From a checkpoint of a small mixture-of-experts model trained on Wikipedia: width 96, 48 experts in each of 11 layers.
Below are experts of layer 7 (counted from 0) of a mixture-of-experts language model. Rows are named router (the router's row for the expert), gate (a neuron's input weights, with its number), up (a neuron's input weights, with its number), down (a neuron's output weights, with its number) and show model dimensions 0-95. Each number is 128 + 32 x the weight over its row's rms, rounded and kept within 0 to 255.
Before each expert's rows: a language model's description of what the expert responds to; "comes after" lists some tokens at least twice as common just before its tokens as in all text. This comes from a sample of Wikipedia text that the model never trained on. Tokens count by the router's weight.

# expert 16
What it handles: Field labels, colons, pipes and small numbers in infoboxes, stat lists and tables, e.g. Molar mass:, Runs batted in, Total:.
comes after: " |", "-", " •", " /", ":", " "
router [141 122 139 125 139 193 136 137 191  76 147  85 132 134 129 106 160 159 169 187 188  98 110 118  93 194 119 177 150 131 111 218 133 107 139 163 116 124 136  81 194 109 117 101 139 103 174 126  72 165 103 123 132 133 159 120 126 173 119 161 127 144  64 124 154 138 149 121  99 132 126 175  26 181 138 122 121 110 109 146 174 128 134 124 115 127 158 135 124  91 106 120 124 142  69 163]
gate1 [114  90 138 135 122 151 119 107 135  98 134 147 137 111 158 136 127 142 101 112 132  94 103 138  99 133 124 131 124 140 118 131 143 148 148  73  93 139 138 137 193 137 214  51 156 162 111 190 149 156 102 143 175  90 153 118 154 116 169 110 106 154 101 157 102  78 212 130 141 117 107 144 160 148 150 149 139 186 168 136 179  69 125 123  73  71  63 100  97 119  97 146 195 145 190 130]
up1 [138 116  99 146 151 166 115  62 119 150 142  92  98 150 129 153 140 116  93  75 119 116  92 119 137 153  65 177 100  99 137 133  85 141  88 143  73 138 112 158 100 140 195 121 128 146  84  99 120 188 125  78 115 176 160  95 171 119 106 146 127 137 127 100 117  89 125 119 135  71  89 104  64 102 162 163 225 117 109 179 138  81 131 119 160 141  91 128  92  69  93 130 143 105 150 169]
down1 [119 100 114  82 147  84 129  98  62 181 115  58 130 162 116  66 171  76  31  95 114 104 133 166 134 131 137  79  87 165  81 144 101  91 104  83  82 139  85 125 121 180 144 115 111 122 154 112 120 121 108 100 116 138 153 176 130  33 129 108 137 141 123 144 131  87 145 135 135 124 159  94 140  86 115 117 134  60 138 111 112 181 122 108 149 161 117 100 138 157 122 137 156 121 174 136]

# expert 38
What it handles: Section headings and infobox field names at line starts, e.g. ==See also, Notable work:, Personal, Preceded by, Bibli-ography.
comes after: "\n", "-", "==", "|", "===", " See"
router [148 149 131 131  87 142 135 121 194 133 177 104 203 115  74  94 148 187  92 173 175  93 106 129 109 124 127 140 129 136  91 167 145 120 125 155  96 149 132  63 187 122 108 117 139 108 159 152 111 166 117  80 139 144 180 124 171 165 105 172  97 144 121 151 192 138 130 169 117 117 117 162  66 154 140 114 142  82 107 132 206 158 130  92  85 115 133 174 125  93 175 152 136 136  71 164]
gate4 [146 152 135 133  70 124  65 154 184  80 140 143 163 158  63  65 161 132 113 121 114 147 164 155 202 152  95  64 116 160 166 137 116  98 137 126 130 147 194 133 162 168  86  79 163 174 170 106 175 151 118 137 108 132 101 200 113 101 139 128 155 144 143 134 155 163 143 141 132 126 107  62 127 155 123 116  86 104 143 145 178  98 152 130 136 149 174 180 164 143 172 136 133 141 160 141]
up4 [134 158 166 195 191  96  90 178  60 161  64 107 140 174 150 105 140 136 146 167 129  68 146 111 105 191 140 160 145 159 158 153 177 100 127 175 108 137 102 121 139 104 138  70 153  95  76 131  98 125 174 108 109 161  71 161 138 116 142 148  66  83 122 134 106 156 125 122 187 137 160 168 182  86 107  87 137 122 121 101 121 192 106 115 114 102 147 136 122 129 122 128 160 103 138 140]
down4 [178  66  88 162 196 150 128 142  88 179 132 137 193 137 132 137 157 146 149 146  97 122  79 204  73 141 178 104 145 140 128  82 130  79  73 129  94 107  99 140  78  93 143 124 111 137 152 146 123 156 164 123 135 145 160  94 125 159 162 134 143 155 131 118 134 132 185 190 140 140 175 138 143 148  99 105 149 114 110 104 115 144 180  75 100 197 115  97 112 136 114 112  74 184  97 147]

# expert 12
What it handles: Common nouns, often of time or position, right after the, a, his, e.g. first years, the same way, the conclusion of.
comes after: " the", " a", " The", " his", "'s", " an"
router [136 151 121 130  99 160 170 189 146 107 149 117 158 138  91  97 142 179  95 103 134  84 187 151  72 108 102 190 178 153  99 153 157 134 112 206  85 198 132 110 163 108  92  78 119 130 144 175 124 144 151 109 113 152 133 132 143 109 100 114  77 156  82 169 179 138 125 167  91 161  86 144 110 143 141 161 142  95 127 147 141 155 140  91  95  52 136 146 100  94 109 179 118 139 133 177]
gate1 [127 144  92 143 114  57  69  92  83 130 160 158 139 127  92 125 154 161 101 129 156 154 150  72 153 116 118 169 101  99 159  89 157 113  95 118 195 134 110 160 148 118 175 123 134 119 109 109 118 175 117 133 144 118 134  76 128 111 110 110 138 192 117  78 165 158 170 127  76 137 164  86 140 168 158 166 157 163 144  68 112  97 111 144 148 109 112  98 142 131 125  92 163 113  79  12]
up1 [103  91 114 103 118  63 115 107 217 117 104 160 151 108 163 151 111 114 164 138  87  82 141  61 119 118 121  99 138 148 151 128  64 155 111  87 113  92 104 177 150 144 161 139  81  83 205 145 157  82 108 116 134 135 137  88 180 168 170 199 153 170 101 143 157 122 131 174  76 120 136 127  96 141 153 134 107  78 128 141  60 145 142 160 125 151 154 127 140 162 149 124 103 109 128 170]
down1 [ 80 109  62 143 196 143 125 138 148 100 101 133 148 122 152 143 115 164 115 127  65 109 136  91 118 100 117 133 133 167 164 109 152  52  84 132 151 204 138 154 183 142 110 142  89  89 166 175 130 120 150  79 156 132 111 113 153 158  41  79 123 147 111 140 104 114 125 114 159  94 112 104 142 203 154 174  96 112 120 129 134  82  86 154 142 128 124 124 118 145 116 132 220 140 121  96]

# expert 25
What it handles: Single capital letters and short codes in tables and abbreviations, e.g. table symbols, DF, MF, period letters, NM_ accession prefixes.
comes after: " |", "|", "-", ";", ":", " N"
router [140 180 176 121 159 152 115 137 208  95 151 110 114 134 110 129 163 139  94 183 130  88 153 147 110 150 145 190 128 168 124 168 173 149 103  92 114 180 131 102 146 134 119 107  82 144 149 169  59 154 107  92 117 150 114 128 154 152 175 186 109 118 102 133 152 113 128 177 105 134 118 144  96 164 114 183  90  97 103 163 165 135 110 143 125 101 145 105 126  65 149 120  28 185  87 126]
gate5 [116  98 112 162  85 169 120 105 143 127 127 165 150  87 153 104 184  82 179 119 144 116 148 137 118 110 160  95 140 121 109 135 140 110 100 117 155 163 140 170 160  97 132 106 124 144 148 122 115  50 161 181 206 144 119 167 114 109 123 218 160 157 147  94 191 179 146 153 123 163 130  54 150 209 169 189 107 149 127 133 144 154 111 122 101 163  68 115  97 116 123 135 131 118 114 138]
up5 [191 194 120 174 135  82 163 167 142 140  75 120 103  90 153 108 143  67 168 121 120 166 117 195 117 147  96 124 140 132 161 127 155 104 143 122 141 144 155  40 135  74 123 190 122 148 105 112  98 151 152 128 118 164 184 101  96 134 161 123 114 111  86 144 161 174 136 137  88  94 158 129 116 136 102 143 164 165 156  92 113  92  95 127 125 119 169 102 103 155  98  90 159 182 196 168]
down5 [111 159 105 139 139  80 119 213 146 162 116 136 135 109  72 160  87 102  79 132 127 158  90 146  53 114 120  80  98 212 152 122 133 157 162 109 120 114  87 103  78 146 122 135 155 107 141 190 125 143 131 118 121 106  95 104 107 157 105 138  51 153 178 127 143 118 139 142 119 130 130 123 158 155  88 121  88 139 100 157  82  52 128 120 149 109 194 106 166 110 121  64 116  99 160 102]

# expert 24
What it handles: Opening letters or syllables of lowercase words split into pieces, after the, a, of, e.g. dis in disabilities, tra in trafficking, el in elite.
comes after: " the", " a", " and", "us", "'s", " an"
router [119 130 175  92  94 147  93  77 173 121 144  75 117  93 131  92 188 152 119 151 181 132 152 158  88 150  65 168 138 143  84 124 139 121 125 188 120 175  99 115 165 193  97 115 118 114  99 139  97 137  70 134 142 194 154 106 106 142 145 150 124 164  90 172 159  96  97 143  93 145  89 151 115 203 104 176  83  82 113 138  91 155 105 109 103 125 142 127 131 111 123 188 121 175  92 119]
gate6 [117 138 112 140 107 116  89 133 186 135 182 112 158 169 117 154 124 164 122 139 184  71 105 137  58 173 192 182  72  89 157  98 113 113 136 164 101 137 172  97 109 113 119 105  86 165 157 182  93 132 139 117 135 132 101 115 124  86 142 126 153 119  92 163 133 152  79 167 162 112 143 181 149 142  82 114 124 178  36 115 114 142 144 166 123  71  99 129 145 126 144 201 115 126 104 131]
up6 [181 107 136 101 174 111  91 131 135  74 145 156 140 111 110 124 159 129 100 142 135  84 144 118 138  72 185  99  96  98 133 135 141 191 118 138  55 138 104 141 134  95 100  69 124  84  99 103  33 162  16 156 103 161 162 139 116 146 181 167 104 149 134 110 101 104 106 133  89 121  93 125 129 151 107 146 158 163  97 141  94 141 137 157 107 132 170 140 142 107 140 119  67 164 120 109]
down6 [ 73 129  70  91 120 130 118  71  96 124 142 108 101  52 117 125  97 154 152 112 145 108  73 128 122 104 135 131  82 162 102 160  52 123  79 124 133  82 136 139 124  83 134  99 108 130 123  95 105 228 155  81  73  98 161 147 113 154 108 131 141 105 102 134  69 119 129 100 121 135  89 131 101 119 162 140 102 140 117 133 172 135 117  84 155  96 218  76  86 119 105 106 158 154 152 135]

# expert 9
What it handles: Year numbers and season-range pieces in sports and history text, e.g. 1966–67, 2007, 1850s, plus other numerals.
comes after: " in", "|", " the", " In", "In", " October"
router [139 179 178 160 133 146 122  94 163 154 160 124 122 137 116 103 160 152 129 118 158 110 145 177  97 112 126 132 181 171  96 126 152 116  58 179  69 168 125 127 150 167 121  80  74 135 160 146 135 183 146 132 108 146 131 151 152 190 130 170  90 154  83 160 175 132 139 142  93 155  73 114  89 141 118 129  66  89 136 162 170 131  91 111 112  73 201 181 122 106 142 148 129 133 132 191]
gate1 [194 162 116 119  85 120 165 154 169 152 154 147 156 157 101 170 138 108 103 100 158 152 117  87 132 166 103  93  93  84 105 124 141 177 185 189 121 134 137 136 144 133  83 160 156  78 153  87  93 128 204 112 124 139 166 102 108 123  94  87 166 147 126 103 145 165 182 130 133 122 179  96 144 112  88  77 193 138  80 109 145 160 126 119  64 148 112 136 145 135 102 121 132 187 181 165]
up1 [101 151 162 136 135 152  85 129 115 160 105 159 152 148 160 153 105 139 105 122 120 127 143  84 177 140 165 134 132 106 136 130 126 174 105 159 115 103 144  63 176 173  70 105 145 126  78 153 171 161 135  67  82 132  83 130 130 134 103 152 139 156 119 154  96  88 143 151  94 131 154 136   8 109  98 110 114 141 131  48  79  96 151  87  47 116 170 131 144 139 144 114 146  86 149 113]
down1 [194 149 145  94 161  96 145 167 110 128 168 113  64 144  62 130 128 124 129  70 189 114 122 133 108 107 108 102 132 191 110 106 101 107 123 132 113 181 103 199  92 128 155 168  87 119 117  88  70 105 189 135 112 127 153 136 124 104 188 150 107 164 118 103  99 150 135 104 142 113 113  96 187 100 123 142 112 131 122 154 119 150 112 184 187 148 140 178 132 111 178  62 137 156 104 178]

# expert 40
What it handles: Starting pieces of verbs and adjectives after was, is, to, be, especially re- prefixes, e.g. reminded, remanded, reprimanded, revealing.
comes after: " was", " is", " to", " were", " be", " been"
router [150 128 149  95 103 150 145 163 152 120 117  86 158 111  94  81 166 151  92 110 197 136 148 172 107 132  91  93 142 127 101 133 170 123 113 180  73 138  97  84 185 151  76  89 103 166 130 145 109 125 103  69 115 133 137 109 142 149 135 163 115 166  72 145 147 130  69 146  97 133  86 196 135 186  99 182  86 134 127 141 137 167  96 106 179 132 168 141 178  92  79 157 110 177 111 104]
gate5 [115 144 145 101 147  52  50 144 152 173 120 141  66 138 117 129 112 121 121 105 144 119  87 148 144 151 110 147  94 148  61  74 194 185  96 140  96 158 129 101 140 154 142 181 133 152 142  66 132 137 104 156 125 111 138  93 148  81 124 140 160 103 105 134 122 172  89 136 130 191  59 144 107 131 144 147 170 134  91 132 120  98 139 142  96 136 158  84 112  55  55 163  95 141 154 135]
up5 [ 72  76 142 124 156 142 132 119 125 110 140 161 160 117  72 122  97 165  82 156 157 200 107 101 153 104 101 169 144 141 157 121 121  45  81 127 162  99 129  73 148  58 148 118  93 165  94 106 145  89  99 129  99 111 140 107 130 149 158 153 148 118 144 146 152 126 153 108 150 133 185 123 126 146 106  26 111  97 120 124 139 103 166 118 145  84 114  72 174 100  49  92 130 120 127 120]
down5 [138  85 150 132  92 133 145 119 162 116 145 138  96 173  82  84 154 169  96 112 124 110 131 142 125 130  95  95 130 145 116 131 221 115  75 117 184 133 112 116 194 147 155 142 133 135 174 146 212 141 166  70 122 145 186 200 130 137 196 177 132 107 128 140  99 162 145 123 116 124 187 149 112 123  91 145 111 121 110 122 152 106 167 122 142 181 136 112 152  86 118 161 115 173 187  82]

# expert 41
What it handles: First letters or syllables of capitalized words starting a line, paragraph or sentence, often names, e.g. T(y), Mar(ge), K(NVB).
comes after: "\n", "-", ".", "=", "|", " by"
router [168 186 142  82 118 138 127 132 151 168 158 109 190 138  99  96 134 158  79 118 135 103 139 160 122 133  81 118 145 167  88 129 165 131  68 136 114 159 115  78 141 163 108  70 101 119 157 166  79 147  98  64  78 156 162 142 149 140 112 183 128 147 110 154 149 127 108 169 125 130 128 121  77 159 105 167  98  95  97 153 200 150 116  94 120 123 171 150  85  66 156 101  87 203 110 127]
gate10 [138 118 155 150 132 165  67 100 118 148 142 140 173 137 188  94 132 138 159 163 129  81 213 166 112 137 100 128 159 151 150 133 160  65 171 111 174 145 125  95 112 130 126 168 118 135 142 244 101 105 148 118 168 173 169 166 174 129 144 144 138  72 195 142 143  93  83 123 119 138 121 168 109 129 138 136 110 138 113 118  99 135 150 124 108 190 185  93 111  95 119 104 118  98 105 164]
up10 [ 33 115 125 163 134 127  66 170 139 111 135 158  82 134 130 133 139 191 163 170 149 142  94 107 177  91 176 137  98 149 166 113 126 128 192  45 100 103 118 110 130 116 147 134  88 195  84 192 135 121 153 143 124 189 129 103  84 156 103 107 129 160 101 121 114 131 127  86 169 123 112 161 142 134  79 126 160 170  61 133 131 129  74 152 116 151 151 120 125 113 100 173 134 159 119 114]
down10 [145 124 168 175 116 168 130 114 153 184 175 127 125 131 188  73 145 125 139 164 151 155 158 122 149 170 147 124 201 119 192 190 148  89 126  91 182 121  88 116 103 122 114 160  98 127  69 195 143 146 132  56 155 165 186 162 168 166 121 142 178 105 135 169 152 117 109 120 164 100 122 158  86 117 169 116 122 128 174 127 143 184 103 108 138 161 126  83 114 162 125  97 119 116 149 124]

# expert 5
What it handles: List dashes, bullets, pipes, colons and field labels in infoboxes and tables, such as Born:, Former names, Division:, •.
comes after: "\n", "-", " •", " ", "==See", " Location"
router [144 151 192 102 125 146 124 106 198 111 175  77 136  98 125  85 139 191 116 165 163  95 144 148 125 159 129 156 129 179 101 200 114  87 133 138 105 129 130  96 172 105  84 114 141  98 165 148  97 175 130 113 110 142 148 161 132 153 140 151  98 165  91 135 179 113 123 180 130 155  76 134  24 133 142 154 132 124  74 143 206 171 104 132 115 129 142 165 151 129 160 123 130 136  89 168]
gate5 [156 184 159  98  87 133 145 151 163 146 121  77 103 109 126 119 107 130  68 134 139 110 126 187 171  33  89 138 169 120  88 126 166 150 140 151 152 106 131  80 117 137 133 141 148 106 139  65 123 126 119 109 104 117  74 181 110 197 105 122 183 144 140 142 166 150 163 137 120  91 119 126 100 137 119 116 146  70 105  29  95 136 192 117 149 195 110 147 129 150 162 139 120 119 117 117]
up5 [144  74  97 146 128 150  67 133 189 130 140 191 136  88 130 175 122 113 137 154  73 116 129  65 121 131 114 114 122 133  79 133  91  91  82 177 138  89  76 211 146 151 115  76  77 169 215 136 146 101 132 118 102 109 126  79 166 159  91 107 141 156  91 135 117 110 122 166 131 148 114 147  96  98 135  90 170 167 113 126 148 149 112 100 134 137  82  57 146 130 134 143  92 127 100 139]
down5 [180 171 148  72 144  62 137 110 100 129 144 169 123 111 142  82 194  68 112 123  62 171 157 125 124 172 112  72 175 129 129 158 168 120 128 144 137 147 133 138  53 177 110 133 100 198 157 137  94 122 106 126 123 156 107  92  91 122 136 110  87 141  99 139 128  88  57  95 181 117  98  91 135 180 119 163 126 148 134 144 172 138 143 147 126 125 128  61 162 112 141  88 147 133 134  89]

# expert 18
What it handles: Geographic names and their pieces such as United, States, York in New York, Utah, Australia, Mel-bourn-e, Worcester-shire.
comes after: " the", " in", " of", " United", " New", ","
router [155 213 182 150 145 211 104 122 114 120 144 112 118 107 131  90 121 175 131 158 132 137 154 189 129 124 139 106 132 185 123 154 206  84 121 162 122 165 112  72 161 149 146  84 139 106 160 141  85 160 143 129  90 134 144 132 120 166 139 143  78 137 103 164 130 126 138 172  95 145 101 120  99 149 120 118  62 119 136 156 148 191  82 102 112  80 204 134 100  90 101 109  98 162  97 157]
gate9 [168 149 168 124 139 174  94  60 141 139  80 122  97 128  60  99 146 134 103 131 127 131 175 161 117 191 154 165  72 103 138  78 161 113 147 140 137 148  41 109 132 162 159 132 197  96 151 136 139 150 161 165 120 132 160 139 129 189  76  98  86 168 147 166  81  96  99 126 115 172  80 130 146 179 180 139  96 122  97 115 142 121 109  98 162 122 131  79 134 135 140 177 125 157 133 142]
up9 [137 115 141 131 121 165 101 139 170  99  84 122  88 107  92 122 152  98 100 157 143 158 217 141 145 122 115 181  98 105 148 135 155 101 126 147 126 119 107 125 220 150 181 158 108 131 116 125 164 146 119 101 218 137 101 160  98 196 132  82 103 123 147 193 116 130 140 102 136 130  90 114 119 192 144 140  56 105 121  90  76 158 159 103 172 134  65 146 106 120 157 124 154 120 106 156]
down9 [137 134 138  96 125 181 144 180 116 108 171  95 126  95 109 103 136 131 118  35  92 171 188 134 175 117 166 119 117 128 136 124 107 107 121 109 122 128 112 140 191 108 120 124 172 105 121  59 107 114 127 111 108  96 159 174 118 147 159 111 106 144 157 126 114 106 143 216 114 139 133 126  84 169  97 122  97  89 137  78 103 196  74  90 127 108  97 195 142 166 156 162  64 104  95 139]